Experts of a small language model: a shared expert of 64 neurons, 594M tokens.
Below are experts of layer 2 (counted from 0) of a mixture-of-experts language model. Rows are named router (the router's row for the expert), gate (a neuron's input weights, with its number), up (a neuron's input weights, with its number), down (a neuron's output weights, with its number) and show model dimensions 96-191. Each number is 128 + 32 x the weight over its row's rms, rounded and kept within 0 to 255.
After each expert's rows: "comes before" lists some tokens at least twice as common just after its tokens as in all text. This comes from a sample of Wikipedia text that the model never trained on. Tokens count by the router's weight.

# expert 54
router [136 150 107 101 119 149 139 151  66  82  78 114 134 165 183 107 145 123  80  81 140 125 156 135 148 109 113 149 112 203  57 162 177  86 117 127 102  54 156 174 155 157 111 104 144 115 135 133  80 110 113 145  91  77 177 115 184 126 162 116 114 175  94 108 183 156 135  89 137 163 191 143 170 169  97 110 119  91 162  75 134 140 153 141 116 171  84  89 125  96 113  78 108 157  99 131]
gate8 [ 71 114 118 107  93 135 140  90 130 149 148 110 154 145 196 126 136 118 139 129 115 156 167 146 109 151 171 135 180 118 117 110  98 112  81 142 104 108 131  85 195 213 105 116 120 104 132 108 140 113 100 170 161 160 105 179 184 103 202 137 133  58 202 140 144 163 118 130  75 120 156  56  78 114 110 102  91 117 121 108 143 143 142 108 148 150  99 167 124 138 115 135  90 175 130 118]
up8 [145 164 146 158 153 145 182 146  86  78 191  86 154 135 121 114 125 194 158  98 104 111 149 148 112  65 124 170 173 139 144 173 123 113  76 108 132 125 115 131 128 173 142  57 149 126 112 159 145 155 114 119 173  79  66 125  96 112 125 123 123  98 151 117 127 225 114 148 198 169 159  88 113 114 181 134 164  58  83  86 171  83 110 140 111 102 187 142 136  83 211 117 169 145  77  71]
down8 [145 140 117 212 122 146 112  86 117 101 132 115 140 105 134 164  92 113 139 133  66 105 165  94 100 124 116 109  95 117 176 100 138 111 136 110 120 121 139  62 160 134 161  67  69 151 180 134 148  89 119 135 120  87 149 142 135  38 125 172 104 113 116 145 144 111 133 145 164 125  77 122 125 154 144  96 147 112  86  81 128  97 137  93 167 123 161 120 149 195 151 160 175 122 107 162]
comes before: "the ", "a ", "September ", "their ", "his ", "November "

# expert 154
router [115 120  86  89 112 154 115 120 154  90 130 141 174 115 100 130 149  93  80  95  81 105 156 152 104 140 135 130 165 178  96 163 166 107 108 163 103 123 117 162 140 154 163 117  98  98 150 128  57  91 126 118 115  36 163  77 167  77 131  47 115 175 105 135 128 180 120 140  81 180 153 144 127 164 122 145 106 146 122 105 132  91 167 125  97 115 128 105 130 172 147  73 117 172 127 107]
gate0 [ 93 112 112  75 115 160 149 126 141 132 131 130 146 158 134 146 132 154  78 140 126 144 130  78 122 126 159 149 154 122 138 184 140 154 203 166  53 165  86  99 150 128 135 147 128  72  67 112 136 133 125 131 122 103 163 137 123 101 205  82 168 126 155 146  88  96 120 121 124 170 151 188 193 126  93 123 131 149  48  80 121  82 121 147 150  98 114  93  94 186 105  88 130 124 149 155]
up0 [ 83 132 123  80 102 163 126  99  99 113 155 144 152 171 136 100 133 103 122 115  79 133 104 108 133  90 111 145 123 125  78 187 145 133 197 105 131 153 114 125 178 182 156 139 133  86  80  98 162 124 128  94 127 115 155 197 160  87 128  63 153 121 159 138 108 137  95  94 127 152 186 154 175 177 101 140 107 107  96  91 124  70 202 178 194 120 135 123  66 116  86  47 143 133 142  90]
down0 [141 125 133 155 145 133 104 161 111 125 126  47 155 122 165  71 175 145 133 119 140 196  97 156 146 135 118 157 144 118 147  88 149  85 123 157 197 128 189 144  84 116 156 111 118 160 187 136 141 158 103 135 134  76 133  67 118 171 113 145 128 118 116 127 174  95 199 191 182 163 107  50  68 128 142 105  90 134 159 131 120  82 106 120  92 123  80 119 138 110 122 210 114 167 145 131]
comes before: "(", "| ", "and ", "was ", "– ", "="

# expert 83
router [112 131 122 115 138 135 153 255 151  86  85 140 123 138 123 153 182 174 100 107 114  73 152 152 105 145 158 137 170 158  79 112 117 129 130 157 156  87 137 187 143 178 103 124 131 120 193 146  98 120 142 147 115 118 153  92 148 124 111 123 116  98  83 123 164 154  79 161 113 153 171 127  93 114 148  66 146  71 140 131 135  93 154  71 150 179 106 116 142 145 132 146 171 117 119 159]
gate0 [119 120 157  93 143 148 150 130 149 144 148 101 160 141 104 126 112 141 100 135 141  44 114  98 132 123 143 105  99 161  99 194 106  73 136 131  70 144 168  86 119 121 115 144 194 140  72 102  97 151  96 194 156 109 187 134 185 136 122 145 138 163 141 150 122 171 159 162  46 151 132 112 117 138 193 134 133 149 112  90 159 114 136 144 153 117 132 140 101  86 128 130  61 111 118 180]
up0 [ 99 113 127 168  81 102 131  77 139 192 133 107 149 145 118  54 142 163  62 142 175  89 147 136 119 169  64 170 115 147  90 132 131 157  70 157 160 133 105 107 140 119 147 114 122 114 140 173 132 160  95 127 151 116 100  88 158 122  91 140 112 128 173 199 177 157 155 144 121 109  93 111  87  73 147 154 146 187 154 202 190 122 138 180 106 169  84 128 108 198 162 119 117 162 115 134]
down0 [ 79 145 160 134 125 137 116 122 107 162 173 103 154 112 117 145  88 104 129 117 139 133  83  87 107  98 122  79 148 134 163  82 147 117 175 176 169  31 122  87  92 139 127  97 207  93 148 146 107 125 111 137 166 134  78 113  99 115 133 119 123 150 121  69 150 108 176 132 157 111 131 100 139 103  75 139  97  98 178 159 123 143 143 116 103 142 116  88 145 119 103 136 123 176 101 131]
comes before: "to ", "by ", "in ", "of ", "the ", "for "

# expert 115
router [119 144 148 105 156 149 116 212 160 133 158 130 138  84 120 172 106 119 107 125 110 117 164 122  79 184 139 158 140 144  70 126 102 149 126 176 120 135 156 147 159 104  98  93 146 138 128 110 126 118 120 134 178  96 144 164 182  99 116 132  78 165 150  95  98 147 156 138 103 160 108 124 153 162 166  87 191 104 120 142 182  89 116 152 156 142 128 109  98 188 118 143 125 128  58 134]
gate0 [143 119 125 192 148 152 171 119 107 162 166 123 103 138 154  94 103 102  82  75 139 119 121 173 118 168 133  82 120 157  80 111  87 134  61  70 141 100 168 113  63 139 110 123 162 143  74 119 157 125 156 126 159 110 118 140 117 137 133  51 145 103 145 197 107 106 153 116 118 148 120 129 120  89 174 156  87 142 124 130  77 122 190  56 125 124 146 142  94 136 186 169 156 102 134  51]
up0 [135 124 109  76 148 132 122 101 121 101  62 155 166 117 124 167 156 175 180 168 153 136 157  66 147  79 174 164 122 161 119 146 138 109 182 190 115 120 114 187 131 105 169 118 135 106 173 132 176 142  84 160 125 120  92  52 161 126 127 210  96 106 122  83  82 147  95 173 117 106 152 163 118 135 138 120 135 111 154 154 147 110  97 156 117 117 130 136 144 141  57 123 100 145 156 176]
down0 [163  94 128 123 174 123  90 116 152 116 129  71  73 121  89 139  83 110 147 133  67  94 111 121 169 127 153 140 107 176 132 102 124 158 132 133 145  90 172  88 124 136 142 163 113  22 154  92 145 135 183 116 163 141  88  50  68 136 119 120 127 137 142 143 154 138 138 137 128 155 103 115 162 109  96 131 124  90 123 177 124 119  64  98 130  99 119 158 126 114 103 112 135 199 103  50]
comes before: "and ", "the ", "he ", "but ", "which ", "including "

# expert 41
router [115 134 139  44 107 168 130 202 108 153 113 107 137 113 164 119 142 104  93 116  79  89 125  92 142 167 135  97 154 142  76 121 133 150 200 158 160 146 139 174 144  97 133 154 186  79 190  96 104 110 192 163 128  97 164 112 132 112 139 122 111 146 103 109 185 145 102  95  99 134 162 128 134 148 119 108 109 131 112 180 200 144 147 107  95 147 115 100 148 145 135 134 177 124 135 142]
gate8 [ 83  90 149 112 124 130  82 127 148 108 168 119  89  99  86 128  88  84 123 135 130 150 163  85 102 172 148 105 106 108 113 134 120 182 157 121 140 148 131 126 165 118 111 153 114  67 139 189  65  78 164 155 121 122 188  86 133 153 155 171 134 163 182 119 177 194 115 124 123  81 184 129 133 120  66 156 130 160 111 109 132 130 103 144  90 129 187 125 132 176  90 174 155 107 126 105]
up8 [167 148  91  79 108 167 198 154 133 133 199 117 125 166 166 107 128 126 206 121 200 138 105 115 165 114 175 165 109  94 135 118 106 155  99  76  94 121  75 141 101 146  82 141 165 187 115  94 193 163 135 129 128 151  97 139  79  50 111 135 116 102  94 128 141 122 156 123 137 119 136 121 125 143 185 102  83 116 122 121 123 145 160 107 129 124 144 147  79 140 175 120 167 100 118 136]
down8 [149  91 121 172 140 134  86  92 133  87  74 153 151  98 131 131 142 102 130 111  87 139  74 177 164  91 184 135 154  77 145 103 163 150  95  82  74 121 176 149 135  99 139  87 105 121  47 146  76 154  92 126 170 169 168 133 175 130 163 134 134 116 124 122 123  69 188 127 103 116 111  91 132 152 158 157 172 102 151 139 124 128  87 155  95  85 150 192 144 160  52 107 141 134 170 161]
comes before: ", ", ". ", ") ", ".", "'", "u "

# expert 57
router [154 201 100  88 140 182 185 184 115 111 135 110 134 122 151  90 156 102 105  77  73 121 142 102 161  98 166 128  94 173  82 118 131 133 144 174 101 116 141 175 137 135  83 142 164 122 190  87 101 106 167 145 116  70 165  57 128 136  99 121  89 125 120 100 124 171  73 151  79 123 205 150 130 129  91  50 171 146 112 160 168  80 118 140  76 137  98 126 101 127 142 102 118 160 127 148]
gate0 [144 152 113 137 119 156 181 212  92 102 132 151 124  70 137 108 129 130  83 102 115 140  87 141 126 168 112 167 136 125  73 116 116 166 101 168 105 109 115  85 149 130  70 162 159 107 125 136 140  94 127  91 140 182 202 136 152  91 136 135  82 199 141 162 198 184 143  86 170 102 108 140 153 123 147 159 219 145 108  94 110  77 140  86 137 108 117 120 178 169 141  92 101 171  92 177]
up0 [132 127 170 105 143 122 107  84 114 132 116 121 107 165 130 167 165 156 130 108 110 107 178  93 155  71 115 113 135 144 223 137  94 115 169  63 147 170 107 197 156 110 174  99 103 125 105 132 141 183 127 157  84  80  68 123 136 120 113  84 134  89 106  97 109  92 114 204 145 140 155 147 108 137 114 153  66  87 136 125 110 176 147 174 113 154 189 152 171  96 154 134 150 123 142 106]
down0 [146 123 133 123 135 227 166 115 132 105 101 171 150 172 154 142 183 136 137 136 106 137 120 126 116 144 124 147  94  84  77 130 171 121 115 152 117 125  66  88  91  76  92 109 148 130  89  85 125 157 128  80 122 175 134 119 133 145  70 145 225 163 108 129 139 139 115 138 165 124 109 129 141 120  92 119 144 100 163  63  75  92 110  86  75 163 109 104 130 108  98 121 113 145 119 127]
comes before: "| ", "|", "el ", "^{", ") ", "ir "

# expert 73
router [ 82 100  89  98  93 148 149  92 135  82  91 158 138 116  93 110 112  98 129  72 116 139 182 158 154 126 147 105 105 181  74 186 157  83 146 149 114  91 106 139 141 162 158 139 102 102 171  41  49  66 120 134 129  85 173  58 131 119 104 113 118 174  92 123 113 158 148 175 100 140 213 140 135 136  80  85 123 121 134 133 119  92 174 132 154 120 107 134 114 139 130  99 123 144 122  67]
gate0 [189 107 121  67  69 115 140 150 185 140 155 111 104 100 115 115  89 171 152  84  68 144 106 146 120 105 114 195 141  83  75 131 146  99  75 124 174  99  50 137  88  88 117 134 171 119 128  79 148  78 156 118  99 143  82 111 153 110 119 175  79 120  70 183 104 121 178 125  86 128 137  90 161 146 138 106 118 182 151 156  79 146 149 109 194 105  86 109 127 151  91 135 158 155  71  42]
up0 [156 145  90 128  85  70 107 128 105  98 177 119 151 159 107 160 112 156 151 152 131 102 165 104 139 112 124 184 120 156 111 104 213 159  72 145 116 116  75 112  60 174 118 143 118  84 139 154 159 121  76 117 152 117  90  86 180 127 105  78 171 106 108 155 171  78 181 172 166  92  97  92 142 189 152  89 113 145  94 144 105  79 135 182 107 131  87 140  43  85 130 130 208 119 165 117]
down0 [126 145 115 128 185 137 152 127  97 168 123 119 130 109  86 152 140 139 119 174 138 215  79 135 148 131 131 115 155 141 155 148  88 151 204 129 232  96  97 152 191 120 134 143 109 142 123 109 112 139 148 102 136 197 178 157 144 106 145 104 133 144 161  89 100 182 134 127  98 188 134 188 149 132 146 139 146 136 125 162  83 110 148  90 149  90 135 148 211 183 149 102 140  77 112 146]
comes before: "(", "| ", "and ", "was ", "– ", "|"

# expert 40
router [129 114  72 112 123 110 105 138 122 139 124 108 119  97 105 110 126  88  96  94  95 129 150 155 152 152 134 130 136 129  91 147 143  86 127 169 116 134 167 161 156 165 115 104 155  69 143 116   7  97 131 112 138  65 177 123 165 118 134  84 126 163  90 137 108 199 108  87 105 160 159 138 112 116 153 135  78 123  84 135 148 148 168 151 115 136 132 113 134 174 135  98  89 123  85 118]
gate5 [163 146 110 100 116 110 101 132 176  60 167 126 130  95 155 155 117 115 190 121 113  87  91 175 113 127 109 103 109 128 109 133 145 129 176 126 112 114 118 139  40 154 140 120 137 163 176 154 158 106 163 170 152  94  92 143 141 101 148 107  97 128  77 150 155 197 156 114 131 134 185 140  84 148 116 118 175 172 108 131 132 115 128 129 134 102 135 179 136 141 100 119 181 137  71 136]
up5 [107  95 114  90  95 146  66 137 142  49 121 160 138 159 180 177 150  83 175 128 122  76  84 169 145 115  46  98 110 100 120 134 167 152 175 124  86 149 105 145  84  92 169 105 145 126 160 168 152 125 151 124 163 109 127 130 159  88 134 120 164 115 114 108 155 193 105 138 179 143 109 107 148 166 125 128 211 149 128 170 118 105 143 115 107  92 132 139  95 144  56 100 129 177 124 120]
down5 [102 124 136 126 194 125 153 113  87 187 122  74 114  97  92 145  56 167  95 125 125 117 146  95 152 107 164 143 184 149 122 151 107  94  73 149 156 135 119 133 163 120 136 129 134 116  38  66 176 117 102  98 120 103 128 119 114  87 103 141 119 116 129 133 107 125 100 137 117 139  75 143 134 149 147 124  69  93 213 101 177 101 143 101  77 154 160  57 104 164 170 118 147 136 104 140]
comes before: "(", "| ", "and ", "=", "de ", "was "